{"router_score": "softmax", "init_std_router": 0.0269, "n_head": 8, "norm": "rmsnorm", "lr_mult_o": 3.0, "doc_mask": true}
Below are experts of layer 7 (counted from 0) of a mixture-of-experts language model. Rows are named router (the router's row for the expert) and show model dimensions 128-191. Each number is 50 + 15 x the weight over its row's rms, rounded and kept within 0 to 99.
After each expert's rows: a language model's description of what the expert responds to. This comes from a sample of Wikipedia text that the model never trained on.

# expert 42
router:18 52 65 35 62 57 39 59 44 25 62 63 39 42 58 47 87 52 57 44 23 47 72 52 43 62 35 41 86 47 48 11 67 62 56 42 57 46 83 68 24 37 53 46 70 73 67 47 57 27 20 54 46 63 61 56 45 30 42 30 66 26 78 54
It responds to: Names in tables

# expert 18
router:50 47 47 45 48 42 35 48 14 57 54 32 47 64 02 36 71 46 52 59 47 34 37 47 65 65 39 55 40 54 30 39 50 54 34 31 56 50 80 23 62 44 46 46 39 47 77 52 68 51 39 49 60 55 42 33 66 59 45 49 51 49 35 46
It responds to: Foreign name onsets

# expert 28
router:23 46 49 56 29 49 36 74 61 60 55 59 47 57 76 39 62 68 57 42 47 41 39 35 65 30 49 35 17 37 45 70 56 33 61 69 52 69 21 61 48 37 35 50 45 27 40 76 65 46 72 62 35 73 64 20 35 48 74 45 22 29 42 68
It responds to: Name fragments, taxonomy colons

# expert 25
router:42 39 45 65 47 59 44 38 41 27 57 54 66 48 44 54 50 25 41 67 37 50 64 38 28 61 42 80 65 50 26 51 56 56 25 51 66 59 58 68 74 40 82 53 70 46 33 46 70 29 46 28 29 55 22 38 43 51 29 78 47 25 72 66
It responds to: Commas and list separators

# expert 19
router:53 75 62 70 67 61 49 50 65 65 51 77 34 40 38 85 41 67 70 45 54 57 68 40 47 25 40 58 41 28 59 47 30 48 63 70 56 43 58 42 51 31 52 32 70 49 64 40 36 35 29 38 71 31 70 65 66 62 32 17 62 58 47 44
It responds to: Space before numbers

# expert 13
router:50 34 33 57 61 39 46 62 38 58 17 74 47 51 40 66 51 32 55 44 35 40 53 37 67 53 45 42 69 43 16 37 46 11 59 61 57 43 69 45 29 60 56 17 36 66 66 68 34 40 35 26 43 50 69 12 42 73 63 37 45 48 61 45
It responds to: Taxonomic and descriptive pieces

# expert 35
router:45 62 51 52 62 52 52 36 49 47 68 39 40 58 54 66 34 66 37 47 48 54 42 45 53 77 29 57 54 50 48 43 87 29 48 38 76 51 41 51 51 48 36 57 81 60 61 52 53 46 52 48 59 58 58 62 35 67 64 50 80 61 31 75
It responds to: Name pieces in lists

# expert 6
router:53 56 27 32 55 50 64 44 37 66 22 34 52 53 51 40 61 49 32 21 55 22 70 53 54 55 41 63 62 76 66 47 31 45 48 37 58 54 47 30 47 60 37 51 08 46 51 51 57 23 53 61 33 22 72 58 27 19 77 80 29 46 31 51
It responds to: Ordinals and superlatives

# expert 7
router:45 37 52 79 46 35 71 64 43 45 47 54 71 60 36 53 36 68 40 32 32 44 73 44 53 26 46 48 66 82 70 32 39 46 62 67 60 82 54 61 47 39 59 51 42 39 42 38 70 34 43 37 40 59 76 39 53 40 61 56 26 76 78 35
It responds to: Table cell separators

# expert 10
router:43 70 23 49 44 44 29 75 75 50 38 56 36 44 54 51 99 68 62 77 22 45 30 66 48 68 62 29 41 55 32 41 35 66 59 45 35 46 60 57 43 66 22 64 30 45 47 83 79 48 23 38 59 64 59 24 54 34 59 94 26 09 40 30
It responds to: Plural and name endings

# expert 48
router:59 48 26 18 51 37 69 40 92 58 24 69 43 51 87 44 30 49 53 49 51 39 32 61 68 60 35 42 31 49 55 58 67 69 34 20 47 44 50 81 51 36 37 36 52 42 55 61 41 50 43 34 69 32 67 63 38 61 44 75 49 25 53 64
It responds to: Possessives before achievements

# expert 14
router:53 53 54 43 55 39 46 61 33 87 34 18 96 18 51 24 60 36 38 45 65 49 65 35 57 56 43 47 42 54 48 47 72 66 45 63 74 69 47 29 74 56 45 69 51 48 58 44 19 58 58 54 44 58 42 39 54 61 73 49 50 72 38 59
It responds to: Evaluative adjectives

# expert 56
router:55 35 71 60 53 64 46 47 74 51 54 59 47 29 38 65 39 32 34 49 35 83 06 39 51 40 51 26 53 60 74 39 62 52 49 20 40 33 36 51 58 28 46 56 29 51 51 68 50 55 11 34 36 56 59 18 36 40 52 49 33 27 66 38
It responds to: List dashes and possessives

# expert 5
router:47 36 85 50 60 41 52 71 23 26 58 75 74 71 47 63 44 55 42 58 59 32 77 38 61 67 44 39 56 49 59 71 62 75 42 46 55 76 52 49 36 38 50 50 36 64 29 52 43 51 63 31 32 39 27 78 53 43 43 36 36 62 64 53
It responds to: Prepositions after verbs

# expert 12
router:53 48 65 67 39 35 71 39 42 43 50 36 74 89 49 35 26 31 65 46 62 62 73 65 50 35 55 28 40 41 31 69 26 53 57 47 73 51 56 71 54 65 33 45 40 41 62 72 61 49 48 63 85 51 50 19 33 37 26 40 30 57 63 60
It responds to: Sequence words, table pipes

# expert 44
router:68 42 70 60 57 66 43 66 52 52 37 58 45 45 69 52 48 37 58 57 33 56 23 37 40 45 53 30 40 31 41 83 65 69 16 40 54 37 50 51 66 44 22 35 53 53 48 50 39 85 40 23 57 46 33 44 26 54 29 51 50 36 80 96
It responds to: Infobox fields and definitions

# expert 34
router:65 38 26 24 45 49 46 73 67 61 37 28 53 53 60 72 60 76 59 61 85 45 43 34 77 72 69 73 30 46 39 51 24 50 31 44 57 40 62 65 60 58 44 43 53 30 47 36 73 36 66 55 70 37 57 37 50 57 60 69 50 59 34 37
It responds to: Abstract noun suffixes

# expert 23
router:96 40 59 71 33 18 52 51 36 41 43 33 75 78 43 72 35 68 52 44 46 35 59 26 42 36 50 43 45 48 47 64 43 23 56 44 57 65 44 54 86 53 49 40 65 57 45 37 56 70 52 75 51 80 25 37 37 44 70 18 29 35 61 54
It responds to: Album infobox fields

# expert 41
router:54 48 39 18 45 49 37 61 59 71 62 40 33 41 57 34 54 50 42 70 37 65 37 55 60 70 60 51 55 62 52 45 40 23 64 59 49 33 46 56 75 74 47 74 65 77 61 33 46 46 47 67 35 46 32 59 57 43 66 77 67 38 63 39
It responds to: Nouns for institutions and fields

# expert 47
router:56 61 38 54 51 36 68 39 48 57 29 66 73 59 36 30 52 51 16 21 51 30 68 72 60 52 68 60 46 52 38 75 67 39 64 56 78 58 53 90 74 55 65 29 67 60 27 72 62 23 69 60 27 43 70 72 43 37 46 59 36 48 46 67
It responds to: The before leagues, table pipes

# expert 53
router:51 32 49 67 76 53 57 52 62 55 16 46 65 50 58 24 42 54 38 55 80 64 58 25 82 79 48 56 26 68 62 51 72 50 48 39 61 44 53 38 65 42 34 61 61 47 70 28 70 46 50 33 55 46 62 50 72 34 45 57 52 54 60 72
It responds to: Articles in plot summaries

# expert 22
router:74 30 38 52 75 30 49 47 64 26 36 66 46 71 32 32 33 53 43 37 33 52 60 44 52 42 43 28 50 68 42 33 48 43 55 48 64 63 17 39 57 63 29 52 49 68 43 49 54 61 23 37 68 72 53 41 37 46 26 34 54 53 28 34
It responds to: Section heading markers

# expert 2
router:60 78 74 56 53 72 55 71 39 68 61 58 55 38 24 46 41 25 45 47 43 46 32 36 38 86 39 34 65 69 52 37 57 33 29 53 60 42 57 58 41 48 38 50 50 67 71 72 29 65 73 48 60 37 74 72 37 38 40 41 43 85 60 38
It responds to: Odd letters, sub/superscripts

# expert 4
router:49 40 59 41 37 53 48 56 62 68 38 64 32 52 38 30 39 58 46 30 43 51 42 30 19 24 32 28 43 52 51 46 47 60 47 55 48 27 69 34 59 31 33 49 22 41 44 67 45 60 46 73 30 52 63 70 43 65 56 60 61 59 50 56
It responds to: Biography lead identifiers

# expert 39
router:58 52 75 25 57 39 47 46 79 38 59 67 69 51 56 45 22 22 50 53 55 71 44 31 51 62 33 55 54 32 40 38 35 48 49 56 14 53 46 62 50 33 31 54 53 32 55 57 49 68 40 33 36 20 63 43 40 48 49 62 63 70 64 58
It responds to: Decimal digits and units

# expert 8
router:33 35 73 32 46 45 60 51 47 41 53 68 49 56 42 60 34 67 34 68 51 32 62 58 52 66 48 59 45 36 48 50 62 80 40 51 39 53 57 55 45 51 48 41 35 68 12 48 41 49 64 43 66 39 53 52 60 38 37 53 37 85 45 42
It responds to: Prepositions before noun phrases

# expert 27
router:34 63 58 51 68 87 51 40 35 45 37 46 45 71 28 65 14 51 85 59 57 60 17 49 72 60 97 32 39 40 33 29 41 60 56 57 54 41 40 49 45 34 31 20 41 64 42 54 24 30 72 28 52 34 52 55 70 39 39 55 44 48 43 43
It responds to: Dashes in ranges

# expert 51
router:53 47 69 76 56 47 42 30 32 45 57 39 51 63 44 48 42 26 51 26 84 41 37 47 57 40 39 11 55 57 75 58 33 76 37 44 45 75 59 35 33 61 60 56 54 57 28 76 61 52 37 76 59 35 31 34 71 61 17 35 56 44 55 53
It responds to: Year prefixes

# expert 15
router:24 40 50 19 36 38 53 50 41 56 47 40 49 71 41 92 20 46 43 56 62 64 62 51 21 36 30 66 50 52 21 55 60 49 39 53 28 73 39 45 45 51 93 47 54 85 27 61 47 53 75 54 65 59 37 45 23 61 40 33 51 71 56 36
It responds to: Prepositions of place/time

# expert 50
router:61 45 64 34 49 67 49 71 32 54 51 55 14 50 41 12 65 57 28 60 64 27 64 60 68 42 87 38 70 61 56 44 49 59 59 59 39 26 62 19 31 70 45 28 39 58 72 58 36 57 29 59 41 50 39 52 47 72 52 39 59 48 20 40
It responds to: Capitalized word starts

# expert 1
router:36 34 61 57 71 36 50 26 47 51 80 35 47 31 39 31 32 32 64 33 47 48 78 73 56 35 37 71 58 40 43 51 63 29 54 49 62 18 41 55 82 52 26 44 33 50 72 45 04 56 13 52 15 65 54 67 34 53 31 34 32 61 34 34
It responds to: Early pieces of names

# expert 20
router:56 53 62 51 27 38 60 29 36 26 65 85 51 80 32 76 46 50 63 45 33 49 39 44 47 62 37 34 37 49 38 67 59 43 73 58 45 49 44 34 71 76 63 47 60 45 60 68 62 46 47 61 64 70 26 34 39 39 50 46 55 43 70 57
It responds to: Song and book titles

# expert 63
router:43 68 57 52 65 52 45 50 47 56 69 45 67 26 54 84 56 71 44 45 70 69 20 49 47 41 37 78 71 41 45 56 46 51 52 41 36 25 70 56 62 21 30 75 55 36 47 42 71 39 29 53 59 90 33 63 61 43 44 80 49 66 78 19
It responds to: Personal names

# expert 45
router:66 28 41 54 50 70 50 42 50 58 25 53 89 41 59 64 49 53 35 56 28 53 76 37 66 27 34 43 64 40 46 38 38 60 55 26 45 61 65 52 40 21 62 45 37 65 64 55 43 70 46 47 52 36 59 64 32 38 31 37 39 45 63 47
It responds to: Table row starters

# expert 46
router:60 67 46 80 78 66 13 51 61 45 79 56 36 57 26 34 33 60 27 72 44 57 47 61 66 43 52 71 49 50 48 36 37 36 72 40 69 39 69 55 28 74 72 43 61 79 56 35 35 59 46 80 45 50 52 52 47 72 31 19 63 57 55 60
It responds to: Opening brackets and symbols

# expert 32
router:69 31 27 35 52 18 79 75 46 64 52 50 41 54 78 40 60 58 51 48 84 48 43 67 68 29 52 67 57 48 20 53 41 36 49 35 62 41 45 48 54 89 38 57 39 58 45 14 35 54 55 47 55 43 30 24 67 47 73 38 49 63 48 47
It responds to: Physical and economic nouns

# expert 0
router:58 41 54 63 72 28 38 52 28 52 14 41 52 59 69 60 58 64 62 53 84 37 67 66 40 49 71 52 22 47 62 41 69 61 48 69 43 72 53 18 44 64 26 51 40 26 65 42 76 62 33 45 37 41 23 64 37 39 64 53 39 48 67 62
It responds to: Plural and role nouns

# expert 38
router:52 72 69 57 33 54 54 69 73 44 76 68 36 48 39 55 33 55 62 52 38 63 41 34 59 72 68 39 39 46 40 50 19 59 35 38 34 36 49 65 47 40 57 73 50 46 66 37 87 41 64 45 53 55 77 33 28 59 70 38 26 15 30 50
It responds to: Name-ending syllables

# expert 30
router:43 60 71 31 30 35 59 67 84 67 50 39 55 47 56 63 39 45 66 49 59 50 20 46 28 54 29 32 68 36 75 67 50 57 54 78 29 51 50 45 36 53 42 71 39 57 52 61 45 65 47 74 49 24 26 44 46 39 55 85 30 54 64 56
It responds to: Numbers and government